From a checkpoint of a small mixture-of-experts model trained on Wikipedia.
Experts: 64 experts in each of 10 layers, 32 SwiGLU neurons an expert, 4 picks a token, a sigmoid router, a shared expert of 192 neurons.
Training: a variant of SOAP for the experts, 305M tokens, 4647 steps.
Below are experts of layer 6 (counted from 0) of a mixture-of-experts language model. Rows are named router (the router's row for the expert), gate (a neuron's input weights, with its number), up (a neuron's input weights, with its number), down (a neuron's output weights, with its number) and show model dimensions 0-127. Each number is 128 + 32 x the weight over its row's rms, rounded and kept within 0 to 255. Numbers have three digits each.
After each expert's rows: a language model's description of what the expert responds to. This comes from a sample of Wikipedia text that the model never trained on.

# expert 30
router:148164130114128090116084189185176128113094072139109163124067163076078099174128121107160151111163097130208121177079158082136173156165107165122089178099072120131196131137098112145150113138066127072142117104140146142133080064083113116075129114124103105123090111080173161087148149145192120094134191166124117189134142188101110125142083132168144112123108131208134200085083109188173144109106
gate0:110137154092114135109117127093160145136128157121122121168144169138109121148115190082156213130082108125145113162068112147145133145242144167110120149141134167139150148102140159077062149142105175163119156065120077127131137093149179181145085140150124182138193175151123125098182095116108165164099120139114164133165143179123165124104090207133124152143097135159120192187157189071080175177125
up0:206112129199116090158116118115146140099132137162129124125164168110161130091167104159109116057169127124048114114115122155178169097137137112155148081101095144096102114172112136143128080123132125155147063125121105155156100104111120163121128089175108101131050119165118161161132121135109118159150148060168124146208153092090104112134192128137141112170123122102076159109121129120128118176141
down0:101058115083114111058179074095184128113123096072141116086115147111104106162111162160121152150136125148084161109122130129119144146099145177156029104138176095104106145182083134125172208131157139145170166148121127106122199124160180151120113159134113127105132103079128148122083132102094148119101087195120130133109116107144080190155085084076082140106117128122137107134092133092179100132066
gate1:181153073137137097046185093103165173094174110106066170142124133161150137112141149113113114179156166153099129147155150147070115106118146149131155124102158164068112141131101109128159181149183078118074109115188096106087071117160092160087151157124096137141150136103071079115192161164139097208119153124127119103138158136118167129118172167117146135117167114131114072156125119180156130162172
up1:149142132093115078085155185173102104114163127081076172129068167158134153094134125076152128199099152111110144095115143119077093120164141115084154154139150164091106169125109057181153136197143089107142148100156120112120099128148140184142169149145079170124098145124125053104130170172142140131072162123111134071125133140157150124087150131164182042117148150118145081111117137145148141155187
down1:120109109063118148154101071173112165129075138096102114160145187085114092133105190074127077144072131116102113158135190094092126138114116115129100160113077097107141068103131094133094122151116132162125116116139114127130057090156114133085078178147104116103127127191162117055138127088128139107164143150121173064111140198172104136141125150114043096143148156129130112128097097081129159129123
gate2:123134121174135059146115116168136161149101119086135144154118121064136145144084100162075251128060124071133126139119109177166125135151126105189123199154155096142188098109104140082149144153126155113138146116104079139118163154129123136152154101114072102108086069116158121132109108162128117161071164109113075137180133127130034068190144153174170129167138178171136115112121167101125162146147
up2:124192176135168128112109184148123099155103099103123113118119141157108106156150098123113088153093078126142122090148091117161094135062099096097085092113119103147097177139104130169158142168068150087112132118145097137099135066116186039121119128069099085142200151164116103156137169090161081172099065147092089121131134131141141117087158145119115092149139151089108159139101130172124099093170
down2:123137147122143130151150155093058140149109197124094112099091098185138170127051125121111147110156188084155094121094107152145090081147172182114075150125188165140123104070090142155132093054152102150097084134082157131118130160116124166162123108171145178126117085151160158119110114112150131154122157113131161058098123123116161119143131152129107127120152136108140120103172094120087150174071
gate3:148108141151118124154084118212165100073107127141159180106104133085100106085139161062183134124193107107137149117129131152142157159112134225109155162129160142128151172142167098163242113131078120140164156140167097158101159108176153180137082105125172111088097108096178158158109123115142141114124162116119088183125109134098180097109126135152181123109093133169210110125161160134133165168099
up3:123172146133147156183145132094091155160127136122142147150183149101188148143116123172092119118150091179129143158136121134091159171099169052136102140117142110117056103155119158113147120188177094159183137114142085124083138118096117106077114118136050103102132104174141067150131113113109157098089130127117138120156112117105134111150064130119144174139123129103156126120063110148210109099137
down3:128106133110157119091159117129089094138147131114132072124100145141142106166123126119151135107079147155100104148085100108131170154105158153128136124129073202184089104127157150143091128111152144098117067095160163184152152120131179163131117115114149124141163147141065183122118121080169159117175098101160104073089177180129109117128202132111080163084090181106105089079086114115124133111156
Description: Pipe characters separating cells in tables of census, election, sports and filmography data, plus semicolons and colons between values.

# expert 13
router:119163140150181126101089111147107162154136122157085122128169162124111089136126190129128105167146150083138102186109095131152116158147119162152174141121149107107108131184104096098141073154124143134079123109169135093147120080097089167141146123143118141099108162147125136121138060092118156112133109126096172159146191122153179126166114119144151130162092115113165189134106157102171086179124
gate0:117158144092170126136095118174081151160142110158108125136083095136132214125147115116084122224127133146106122161127122076173089073125113192143125121118154084122183080094075090137111134111152123121140146130139147123154101110137127115153099153154122085124089155185150174126089091159128110150154138134169136145133177164174142143188154130124142158117127134086094125135148117076139132097128
up0:115107192137056127094072104155178078143158168132084106090176122138184113154154071138140145047124146157123142125144134096083178158130133092152144126148123146143145158170129172200131133146060161160106144157108112132108129152170133068141183081147154124147135114101139116131154143115118188137122119098057065131129141075115113097126134111115146115207143179191138150097117084137199178146153
down0:135122100063103160114082095086104109148145073099169145054177083202117130139164125139214153109135194125126125094169120212120159179119136098113090126129144073154147168085156151155063160119073085122130145159095105103132183138144122152136164109132130177102135178141154136118138140116168155096104142153151091099128099097143083113126128102171119080140169096135127149082171095133105134121125
gate1:103117042138087060153139204185100158141133075135125097138146107171140144160152167179126077100122208111151173179136154102150083131130115130133139149068148134140140137124115142153123194103110162181144112135158157133150083134133092141159085138121177105140149119149077113163054070120125100191114056131159092142129135114109126114113174116123169093151143143116147073173178120090109087127151
up1:172116052139119067130135182164134148148144089135086085170126112144192146218129166165113133071125134100136170137168127193171049170139095151129160124121153139189143088149127132125116112087130147126144100134151098164152030172118094127109154130126101115144041160151117139128140088114103122144112109099136168136111119169136088087181150089096149115188155104125132120183117100088170127146120
down1:123217099109109194099075177123106143159127098066104110176132103098132154161053136177124116114149160103113140093132106092156082107140155109131141105116121102152099142149158097158078085074082163110091118164103155119141198104077053118151092059138084176107112157158124136072155049137132136130131096154134145168150118177123154206149147094168178090145154112157091071075125113085099153084084
gate2:109077133120119171097188093084125159125108157121147109148113150164120127158047109172123160083125160131124133110139147105145158141154165139082170141107160178147123143140129099090110115141106135138088130121177106126158153101141087144120025079117141179091102214129189088105115101177085094097176140111141164108167132160119098150134114145149130076154100049158153128122116042134155131204143
up2:113125100139153087093176108146148119138176147087100158077122159121130138083168099056112125109172139171145162088153090122089192140124083148183092089107065124156109105112128134155188118124102054151169167139127119129155114140099131163161142157123158136152121121133071145156132118129195106167084040087052143158077076116141087118068142147116114151136117114116112110123109150138102041108080
down2:146116183135126081139167117165134083133115124159118102064158152093129143138157217148148103173091076137133132088130105124142104173141106175144098107099097135120131169148129146085095127143106130140145030093125127120109184144168131138090134139157078081099122142122141128134131078138102114145109125118126125169104157132144139116110059185170156118112127166171142178136155166139149162095116
gate3:160110142120131103120108158150094104114189126094139139128092181112169173114128134137180145108133145124106063126073136135062132128097169165124126149088146116174115141187117089141098192126068123113080138108137089123151120097159140087113197137096080074098134120120104101124196097192127110132113108127127135051203063102191176136146122148128155132094138118110074158130115085205127137116135
up3:152094128107124162145095167109155106127176136086142068087115138153084124154092109108118159127135112201093100111138107137124134132158149128113145144095125115121100069187132068077121149119094103148079095146109119140138140169101123177159138172167136098120166125126136125082180108151134126170125181104109104099195045158164207141143111126156100154127131082124106109147106127142122130157152
down3:162143193198077128138149165136114164071042085091170123139176105089155133126111163103154059109184156166072114155183149092142085106138077170167142167119174165124138130178124140131113203119103123115086175098100054119074136168167123181138094146097144139157037105124116155117082095097131103130072169141111104191143139111174184146127095086128147146166096126139162114221138129132128148156125
Description: Dashes in date and number ranges and jersey headings (No. 26 – Seattle), table pipes, colons and === headings, mostly sports pages.

# expert 59
router:189166167172191088099119068136113119142070142115162146079181106160125125192067163153119108176112143131145114150170132141151134069166157137133092128112126071050135154122125135109137127147102132067150169105136155110123143121133111138097075146160137078106146153093181180095070134159133090117151118130152163142099196196107149118137181151123123147094112139130135130189084170098126096116140
gate0:133142137120120112101153127101165159143163191108196102157133121140172124124070110127113164177120107166096160134176179185137184130105101156173139159134148103066106150198091102144165178130145123104136126147159145113109139169159124108122098143099090085093146124146137139107114114186141093141178151129084119114109138183128103126135105175141125123103136098120155156184135141087126114096159
up0:105122150084140160179140097129127134121121125155104137130098086142135152042167156117122136143100148117148039149133040165130101130161140102099094150174170152156114117116175146079099068119130139125096107124136141107138127103124147151160152167181130109175169029133119143084134089095193121146131103127179138133146117146135194112106111121114083142140087176154132050141118170149166160139131
down0:156145189137089112200130113110095153173061157091123160144157105114156116188124124144141103110139103145148127108107080111128089087112114133177140147168172060139157086136103125190136137074144104129131086164199101179135145129195116119088140145094157131100110184101145166108123147135146118105130148150163118097125147159098125109073168116089126205157146177165129117132168170137112152063076
gate1:151175148140110133139115137107131140129120088129180118143164107135169102098102122126160155134175130109098117167139126150158142062099127106111127087166119079170082117107106136156156170115137150075113166134195133085075085114128099125098122175174106117065116142117101126158176165146074128149113099103187115090134134151100064179146129139135071166197170136133105165171083104107101163056096
up1:169142102165085166088129131147152150141073065088136158152130135161111145147119092093156148169110107102108162171133116104170143087155170134110112132181102128113129081096105095172091120138164126089127148099130181094038066121120120130106157142147090100126171160094072122134175180136109158148144098126122129120110154206100118136154162195113124173091111211133160162143088114123149127108151
down1:113169141132163143138131106162092159141118094132129081124148140124150118109127083137122127130119100069160082127102140132172123131115142140117141052108196147126100158139131103128075113112101115150169152176129082121090152145164110208080082091080105115144108141125128137147164133180151093148120108115169074092126102142076091102150113174116135151196152180121101135123147116143153158091153
gate2:182118153161067144139116122156107083131128084148104127096152147122128088089157137125083072179097125139179079102119108135184127117157142114146021124128149083143120125094178099153116119128115170113090160092145200088093158115157168143086102163092120158129171083151126151109151170115160116089163113216146101212088099148082153079172125152105131064094136145135100193197123140139106196141137
up2:125142138161133184077133094189156069115123065150122115115146129073118099101147129126069066204171103104149089064152118118146159105141146149151071134099116064137075111092123098141120131112099175092113131103127122092081132126176152106143121151140129122108178094175163191080113142097164104104137130192141109157120117167082154108155147155131123110067120162100108199152141154150108156138113
down2:102087155143113135149133181121194135142130145109067154154112158103177111164121217090168120052061106074173126133077078108123150175152117110078129154144176184156107130183104159153083097119156124112106136125158132117090148150110153155205123094136142144135157144121166089094131137120166175090096111136152111158148108093129143149148062084090071107171115147083141110095072166170077111174130
gate3:142163139108198130127183159128131174132120155164071110174125139168172099167086122133100093114122178091147104108124173105117121091134083136076088177092142141163117137162183126132091179117056142127190161114088095132221133092163112193067134140130100081052126164117157090173148121167078103107091098094104100146109155134145098142108153088172174127128087178089119142107156136144127091174119
up3:101131098139106162095032137202098069155127116085155174079150086128104120119130150117187120136153069151153122142085086143137141119142160155160126115155126105145129143082118106156160086105204076103089135164129151112077148160125157127116111147134145087176166127140141167120105095081132138141138102196155180096121074146097105117126098158113074140169114114135068160172113071105090178139143
down3:119095144131163105126129188103163180163183129144092155121107170148148105116142126123166146120091099148124171138122137146170106138104136131155099129145096139093137103078094111117162163178151119194135134149127136158101115103171102071082172082125220071113144117150185096113088138140087155153132138114189051086127093095182085142146170097115182179069161098109177110135094133103159065095146
Description: Initial capital letters starting German or foreign words and names (A-frikas, E-ulenberg), and LaTeX symbols like backslash, braces, mathbf.

# expert 9
router:122143164131122130111106148148122104145147130141136210127085149096129123205091112111102123081171129194138079125104104147119143174144105182091061146154110133084143148123134210135145141173108130110162081154137109130172036072109080150090143173116127116133096114106167149053162096136246071080139139141097141141187135161097086092100134133088131160126122102188088117126102069087116089129154
gate0:095139134184120153123176149109160166110142142146104216109168138166100125114088150075061178139158138108159080109134148120075120069136124103100127142142111104109121153077107147174109066054161130104129146152109143140157136103185097092141156133162153155179178138171149169143113133205133109139184068148146119115120110168136164139107150124054115116090137178146159113181145120090056132112114
up0:156099139073082141091078142147141135134126104147148125055117153111126071093167140160145105160125107094135152137111093147155117167153119123122120197146194166138136115196085126143146135124095185120125117093126106092075119168137104123121104184057162118102087105111133152115147070133147089156055176092115135126129116040118104119153130126144152206124119104099134157114167097144135185095128
down0:112109115046103090133146132111120141078095144142128111126143170068127183103106088111119135122146136077117144159149058121105102128153158133090122118130163117124126107206119096134081120130118137094147100161092107123157176182113115142080100132158160120110184115090090106135122135150121124172121076166135073077132081137136124190078084122102162135114085151165149049108125142178152130086131
gate1:152084099112151151121155107096139129148131139133155127090111194104152107147116079139139147089070135119171165105153038151188075156127115131118126109126079115139119175129096112114144179120099100092111130154168161107128070142119155099094124099136101119187125108148181155150174145099092137141186164141176083102170165153180119204090067162145182169160119119176135142156149163112159142182154
up1:143163105131147111092108148082147134115122198077179141118117137068152142084138103058145132129147118115143158137153163128154118155126092111100163105095119073111094197111103156130142096116130093148181145112176087118131171066150149116099101152137109076151125107086178132128106089093124171114069140148153121112100106104123085223089156108114149130128130124130217106199127139103096143121083
down1:151113093099148092141098148116155147153074083167127137137128138141128113141161132153072110096149139115194082164129141124192156144137137177129109161162092103128170090075114085137114132140135091146144158139136142076157101191118092174090096160027117151080078156163182140181122135122149091090099087115131138095123081143109138129145076132194102139145152093144154141103070129142090113127140
gate2:109161107144117095093198174141104161075162139086171095122160090114157114143101155154095133106170110096089118097123134146068151152109139217111179162120108104094105103105148141098195176195123088125132157146137093110191088191112184117102149108172140191113140154138149136155194141145127125135175131117080101112093125104130162138160049140095075090170078174160089098137076126138155105157180
up2:102136151107127197104186130145119132055163160168185086156180134113129100132115159124081084150152134150109183108122160103180142100124076127105202059210140123105131153125100079156145132127153110106169132123123123137130105168117079164164167133149168138164150107138158146110145148145104079153190096155092122078090111174150135141173089151086147181205172097094161078214138111151102077125099
down2:122089110163158115131051112111123125160165074086165098159118112133159152109170096089189068152150082163140141143092151129071189073132088129051096126111095143151147179128104144143103138162138151112183146126146102074090055133093113064179098151098070113108111134139076157147139072163110125121116135138157105093146056093067111170096172119178115162160135103145122127123141133112126073170128
gate3:139129099132143110102141143127128176079106130073102109168127074104134106122095134108137153089139117158091062104058146132155078123174100100108126088136098145123037144197144178098116150110178137134036127146133173099128070137120133142137142184081160140101110157077146108158153133127113153087111130182151096148163111138106160125133094108153080096105136111114161045102137111124118146141162
up3:155140133176135121079115085138117089100090182110112114164085134116089132140183105087153100129125113131121158131140138129142104078151191132126092156092124200202148147083171154084164082114169093112142134122171132066148145150142095060106094156139132154057118154172095119069136125102115103183121142111136166116098145129103082079083133164056129175093134149150181093137142135101187157075098
down3:162067133121155093121128091113154188047124108147094196092142148103070140116105126137125151143113137071127198101156156155165143115107154132122061158047144104156142167126186161184107134162066127133149159163158134094104130099152149101115138143091127097132090167092064131062099098135135123141120132141176147115123168055149098200035116095143156208125133150151197110077086123116102101115112
Description: Pipe separators and semicolons between cells in tables of statistics, census figures, race results and squad lists, especially after numbers.

# expert 14
router:150091054102168142097161080137170049146105114158181091118092134100126120148143095135136106130165159152136141147108170103160135000101194171078161143129160166092139118159130177101170149130153112146130167163182108107127123125159139110085138155086151101175179095071151128062135096102117104075134131122123120190062094091110147104104143124118129161138123137126111111088166130186172103104103
gate0:164134165073115152133151120036075077154142143152149073158088163124059161123061095104116109096065170155183188190157136116125133075073149094058105154141142107143111093071142114112050135149153179095146126160140119129105120118124150116094138107129161141105171099147118159120154146177105083124110078102100094146126095121097131108091139107111105066090192089192140122131144117160160138128164
up0:141141121110189142187155166153084124106101153061166097116075132081116172143081143087121101077141154128098114181105128065134125172157123125116147094125155126091112165110135062135135145130180141116122136102131115166153112090118147179122106155115120163140202110081125165113159119128130057091111087169158045132145156088114107109164137161169129089119149111143172103119120130186136112138086
down0:098200155053121167094143102140129150131157082149134124105112109096145128107145116151117134061138153121191173169098112162125093110108119108122104166137120132114155078179148081176139132201107166141173168086167113094154149135140044191129071164104116072101178097143140118134098142143144141127150152106084122142166129134144196123155206095181107158105058150141177163136165146187129113123109
gate1:127120132121152158126100148176142126114144122154118132072060167205151105178174139120120083156093153155197178100081145160099131111114196099105138144102102158143104124150129110094179139156099126130137161116140135133144114175128173075091125165144154078126071183116098144145098080069121150121145121095158077158119109209170176148123134128119128163128085136111165104137133135162132101132090
up1:125088132056156162111174170067152155100093149102136108149118099032105104111105093182094134082140123108128077105141072129188079145146125132153119155137151151123139143171112113171108109111119120188117134081132122120135124096139090169056136113118138088106168142130158086118150166185168136182099153084115163141109107103119093125088112105160122141098181159158085146075133137137123146108137
down1:184137170127153201137117087137136146098130210118140169085171139083111127124129084109174096147073103054159118128130080126143155145154113114180186145161117091133204109154147083133093123089129152109125165124149178161132147207129141169154124085169130114149097122113160140134124119145194135117099138109085134143185131121133145081091105161115114181131136075131127150106166158136119194151142
gate2:173063094060120136109128132096109113132184135136206103133122149141131100136109145130124123130169175116169190085125087146104052088104153190194144106112146106100148117118118142090137118131136129120105141107124117149105084066105168102144076089120186132179141069058066129153158111069120154105041096113105092136107128138070144166146102127088125107135120061131081121101109122132110132104128
up2:108179159134101078164098218189197110145149117101066130058172128119149125090157119100133100106118094175107126090162154123162083169113109131112121162076060156118128109130142159119109130107175166141086107064101172049095102120168162128077187178078114156145136082160133114125110116143092113158162047178076086092127117108097111088131114065110132143173137169150103131097129088129098126093126
down2:101171183135151131141152123183122208130130145073136181128058172159141141119123129137115168117077123146108066144102123220127107083157146134121147073079170048139141116143092090090156116183142114136138136159128087123191139144128082142136155169120176088097125134129088142090126118119127131136135133158100117102139131183158140212152130172079079076142154128096112124119089117149084143175104
gate3:159144090180236184143120132126149134059136088128101127088156078164153135162136115131128149091156142159161088180158127122180132120154063082095109122094104119158145075138165125110142069084163139137157136147093133121088175147146147130111155170096164139138101086097137170136134156151090091186084116086175076150136160140152170170186148130132176055118150086113166154066185096175124069113122
up3:091136086129138142132172129088099119115083180099104182172134116131100116178168157142100102080171163168166080091104119123197137139163119126119150150108154083171107091177177133106156103106139108172117154099121142160134120131158191084105109109168182062131098099109147114116138125092091120181137137146146072134133130164111161111101155170130114116159140147183094082152146108188150171104088
down3:167171132162115121187133144119147140146108146063112161170181141102110115204103147128098145114115117113091094086157140182163134181112129068176078065133095167164040154149134064183079141138165137111112147117075122152113127120119151126128103150158130097126117148147128095151124131111094144151174067132136129076090146148119127139111113127100129119097184067168114123200096144077105122109162
Description: Label words and units in infobox and stats fields before a colon or slash, such as Born, Website, Coordinates, Postcode district, Running time.

# expert 37
router:123125118103135083062115119189145071144140104094158131060102123107158156129146112161118124073143132149118118111125146084156105025090176185070137161136157172037185150127103161100150199140149096153114168150135069105088178121133134113106126147076153125157167129085158121103090157151160118107101141144124138187107060123130149076147132145126164166174105196141135109081149158117150108125155
gate0:154090100168103137148164112126167100105084078134060225102152132142130164109092076065104108074074139150134182069119158073188142128111170162133125147118121084103087083115154189137103145190151102158170133125103107083188112091130120103112073127152150182137160072119174070081101054157105097140140109109114123121154180167152181082158109135087113141128090163147146146160062139142138161124100
up0:098103127130166127148135099112130140126157138142131084105157130159146120146194185156139115161204079096134127173097108153076137115108164114112136154153137131119159141102079118144111044074133158111060103164146109172125092131083137169124189094141137135120113192083119158129143164140133136114111164128115152091099132096086081133097106086141136120092184141111108164113150082140083090143143
down0:195071150141124148114079100177112207144115122061090122131081169110154153103153113121088071117160123181146114138090090106138206146108160139135113134125109100129176177185142120120132181112109107065147132093099176058162106141098119095121155113069143126083115157108103096145181147146147115155123150150093136079165115121133114155071139124166134118052132158050200059131152070181195131099115
gate1:124120195141100121134189151154163097155087196116133126114134125116119094150102109120141123135133100148094123145087130109115117102130141106141075097117090144112172091129164152124102149144194083134185127164074125090176142107152158111092178108149117183128132108167089122098126152109123152115155148118132130128204127138077119115147095207112139156147158097086147122094154091117080160101108
up1:127079200149089113192097158138153091119152189142143168126146134088066123144156129091149135113089136110129128138113162126175125116084126150089138159145134104104169117118102145092147140151132121108133108136104143097136149129153131144060177110145096164105124100145116122065066092163164125111162119080136142139216110187135100120127150151166160132192165131087159103122142114169083122107173
down1:160114124114132099135144093117134089117133093132051047095135089119126169114067107143096126164146083157118134094069200200084126121114157111100108087131118126122116127112123067153190096210112132124102126124142144094152203198126086120131125090075100129173108064130120146120074115142180118137108138131132162165139148195128118147102111129152145126160067167092140102094098078174113128153099
gate2:105101066138102140132116145146085127145159157099144097137107113141112129134134099159169130131184105144151155108141111113157137155149137131147125122159156102170175097152151138134153069133103136139146155127135135102080148099116162085113088153139103196108177108056155139101087120175073104131103186100117154123130071088094156161133170158185097097151106175189183072140128118102140157161110
up2:164122190079159137188154071095082131168136120193115138110115114124121158111117128072138190098078111143100126159142090195137152101091124139135070135137183099135092091104114162151139162117184098091082162096148166108142063116191145097109225079091141137196078136164127155166124118154119138125095097140199103078154171142188079081079100119131111200141095119124102143131114129147123123122187
down2:174129121142132114085157124187141181110123051171118118106098141052107198212082084157069164115110126112175135113087130087150150078136090093127075080147152089128082182112121141163103071110137167111120142081111128121122125117090105140104118114080102092107123183157134154034145113171114144103168214148129097150129178119140119063073144116133141089090120143157131095135085085129164096156154
gate3:134155081129119095119094160152094118141168115148152175165130156109125149103133158164133186085089071155114112124184085154142126067136122078151142134111137128119126106175065132121156187162137184195098175156142167144105125153147129133161149109116177140067166094139134125027027124098107136123053114082139151098109073080045121119081088168162162148179116154115148093066159113077181128128157
up3:100160063122107130120141122122116129142156122114159150108072150115069143106111158146129191092108051159128094137161101125143101044139149106117134101132146116116141117193074129090159159151120207214117180137110171148103147137171141119159133135118192137063150050155137117045083115090083102145061102116123147120124082102042174118094098173157158149161108158113138102082173142078153134117133
down3:119097149133154101133171201110042149108162151148137124143122121150152110134125161102123082117136144124091130134134119127113116151093136164157144134163158084110124089086097083129119097128182147082094142096069144145098114150148125155115132122148076091191075145139152062102087139170125190064130155110104123112114180145191141140084102157165072118100099146120112076102148130150153187120140
Description: Field labels starting infobox lines (Enrollment, NRHP reference, Status, Phylum) and numbers in table cells after a pipe.

# expert 38
router:132120050131138081122164142076141157161110107139142161151130143123104143140143116160161138116132102092086099110182143072154186124122102180144127148118171158131164161200141159108088068146131127108168152095138126131117136080133125165077132091149122097132181073071113082133110185144212092081127115116155167201147124100098122168137095142159167050086101166110174105113161130118142107109136
gate0:087155132126105144122177116105164130158099100114111123112191146103124123108143184094135124148129115139140087087107126118115134055098072145112077119129192111081117123115136134144127126146068121116140127109159158124125113083144179110084125139111136115108127075173134088129058130162130089118118115168160079157080156116100169211121118183156158142147124161152165121142139164128085159187086
up0:115159116131141111138139161174127123134202046157182116131081124184189126098087115158175129082146112088155159164067069072169078181085120125126162161098176133091212152148134107118094108119080108140164091195117129117145158105123163148191106149093144079174114129127160132199083133145179124112090064088091120120103166144120129083115144081154193133146168073121081151133162161125112115182129
down0:070066111129143086089163171073149130107124156160119140146188185122087183127163142093087055091117135130088122067106131144091131147083122112117101140064121074142132070166070184155159143119114120150148146150148148094118111122142152180129090101165088130071115163144097083095141161134119142137075145080115132158126149127118117133129126112156177122111132137161146126114139091135147123163144
gate1:160078135136141140092111131083098101114105141166123092130125111085128124101104155079080135146118141094148150134146114057123157068121213108145132071141177096124118170071206105105203137113102150087209132070113114153097150113135195139126143136140130081143197148117124085107099130067164128194136151119126141147130058119117170163161131121112104159120145107140133083103190127113125166093113
up1:156117143152092081075153193144098216108148117059198151137156118163163154102138064085103144118169151149179110152127113136128106131088147147136168191148130162106145173146154083166096140165176110065173141139154107098159102041149155081105088161130115153133127126083078138119123126139140109113127078066134126150155119099097078140178084135102065193149145117108133154129108136158104183149105
down1:147180186142129144161119101132120152119111117138097114144121166121097094131146113109183150099157116108120071130108152148088145168173108101043155138158102134181167079118115109114075183138112091101150158057105147114121154153110156151204145133151110129133191104112084115092104068093086181141094193113129099137226139112099109210118147136161135167180124175108154102155190111133152090149080
gate2:198134135125150097150110103103136167138136106126129128101174079145136089093199183121171114170170183135138143154077105129088146180121086138104136067113112161182152155095094172108142080155120149179179143148095097157060148180105129107101096173090140113174171119139114086143110159132152117121118093143158134176100148109164143147146132151182112159082191114077134119118136126118134071114174
up2:171146115154129083112133129124095197174131112143075147096085076135145189155129142121117146139124101075125113180132165117022112144151085102173088097137119085161131146103126145144137157164116112199130091124127079120114132147126106148166124120132080154120120145080127128123087135181132115123074169174140082197102106139151171094186088117225164118102138107113137153134129141097166080166140
down2:126170119134095117153154120149103112124070185118156128161151152122129144163122101143181176097057101138079096123084102128032170110111149155176155117188150076172132102098149152126078139130155104219062085114162119109132126087125113155142102068111087028125173125107112107115157127145120138126102118107106135128159120100048095106169143152095066133094115112159080150113143172083146128200114
gate3:114183179120124062138150108090082151110115100109126133098076102189091164168096149088057107078163118098093116162146134163131103170104112156098123098136181147123100162167145196150119119137146157077121162137081084102135119154103112137131154137132114152162180097164076112179161114090145088153098148120181169148100113122064172069123120142127098141148090109109186155134122085155089151128159
up3:123112060097124156085078126198218108150122132138127192143180129094108081131152108188168166123069163137164179134108097095084122073129178087154147104150102138164159108100123080143105157131118137188137124149127176138171136094170101123164101125162131104126104170105151094111122144153120179127172139141141152118155159121150088148136133093092107165098150143125114169147121164109139151133137
down3:164162162110180109077131159126141166217109102136090122122081161090154114158172190145144115134169147097172177109096123173086148166126175190122183115133127109099103092112118159152107107140117136118111166075139172182139109074109140108070118145075076079119090132142085161139134138121049073159123189130088108067101138156139136108134144066131195112100112140113175149151100110178125145106080
Description: Pipe separators, table rule rows and blank spaces inside wiki tables of sports or election results, plus JPL and MPC entries.

# expert 51
router:111081112153092075066148118145131184112101068076118090123078117153124108097099120196106098138160142192159089146146125086179110058142124085079119159105158000099200127167097120140145140136173114139153124088119090129127152171108058103218124136139144022136094150138117144125020112147126168123124136115118141114133152151111156177115194163137117101128105133130154101142191198148166114120113
gate0:130102119124157092118148109154143200149076210098101140125094131118138145148111116161125107165169107092181108106111126119087137100101102140122153130154159174158063115095073148131118110168072154128105062082123111055051138127109113161119136110107080136074045158113144063090117069166145161123117096116116154093153120159114127178108066126178177076134131126135129113121144197106127095149168
up0:055145096130099156144116154111173160180124195131068115099169085178173131122134092127127139203130219144146117125193075053167120150137129200112159124171091086150125118148115089135103045138132208122139153125106144091129071150140105147070155138097091080160155130101156144126133130077102147134106099133121123105093137094097161144115093197119153125110129144117105146091160086126124092141141
down0:126088146137143161114090082141125129161161123077058127165155118093150103201126152077118133168138118093111124104137107089105131090159133140141114111133106167157127123131147141087084118164141100111116054153105157161107130117170138106129158069116083122166123176220153135131183130051159095088165090144136159159134088137117112092150087103136114084111144123115133160112086180162141085128149
gate1:082170129170172132134123194205048194142128101146095116161141136163064088058048091088144091097078145127112116117084141161197120198106154102118072098137111047149168094133134103108170148170159144115137121125155122128126088080100074109167147106112171109127099170148093138145150098126104129163172194077112151152138123125097180091095158095102106080142189117128099104127119145100117111102094
up1:059173190149171145062122202165071110146124117161126140178143153130073124109151110133144081137103178074136097138111106122160118188138136138164079091122099145153146124151123074116134092143166143123135149140181127134121113182127104099098120168164154130135122165113152150134136122138109121178167139109109159103155130137104130102077129115078090072117155168119091090137145073090188121041092
down1:152103076097097198059153122124191139072148162144140180174122194100130095118143122174132131135163137132183124133098099074188080049099116134145105124177126121116134033118151073116080156120110151127110097096106103102068084117171136110114122118115117156064065159194144125137116130167126126122141127104147105089120131147144095109171175171196136113101132051102099123154136185144127162120121
gate2:102143153054122127113197138074082138129130129084137149110127136153166082146133194146155076156109188111134106122139076167142124114126123097102130108157101098098090149072083151142121153144134103117095136111140107077067189118125129179145111167134184113124167220110086142177142089160203178109164104120121060135115203129150171095153086112159124129124088083138112064129116121129139123108141
up2:109114198112177103144171180133091163140140140134105148117128087148140110088132165142166109110146151094107100145119090078187171110126069127051154113104153110170101120123167162110079098141192089105163146192163088151145111101132076114173100111071167126156163134100145158161117081150169149161180099146101088133143141122173087121174105076149126099121069133089162102127138096139187104138176
down2:148151144151048156131136108083118141061185084080148114121152197118071126085109099135092148122130132106166099021111134136133118118171117120047154149099154107134078149172129071144156127138111125133183156167169125132116130142154122113081129166118134078079119130161096141125141158168099161112144138157101124140138124016124152161098065112176120156160138054138132116145141100125150089117126
gate3:083146095159105081202069148143101150134122109101087109159113069087108122102147121141099125217144101167205092152141132093146131119131068108183179154178130135080140180029132160169158158084176131134167080098097114125112056139138106077179059142167149167133123154157112155102088120153148154163133113102118106123203116096103126127117054108113093119141186144120113058139140102105150165175096
up3:091104102161109138196059104108137163101111136072150115152181149130104145099125119051133075137104106105168096121151126082171120103143114130182069128132138140095122089114097203111107141084191096092121162122046133161096072121113144134135190114129100136117145105201101150137102164114155122135133058092151122110161136108126190136091052082121130127144178143152122057113199110126105094147073
down3:165107154097165116142161127099156116157178080174180236122121118130150102094160131117080075147120106088080126152137108177155160126150190104095061208135153122170122124169137076126137135133103112126131139100115118104150159094157125117133136142139159101127153094147122119177123133096117149112097150152184149147100077104105123151148165164169142087193088103149156128106124138093157170121131
Description: Single capital letters or first pieces of capitalized words, mostly surname starts after initials and abbreviation letters, such as Ernest J. B-ohn, U.S.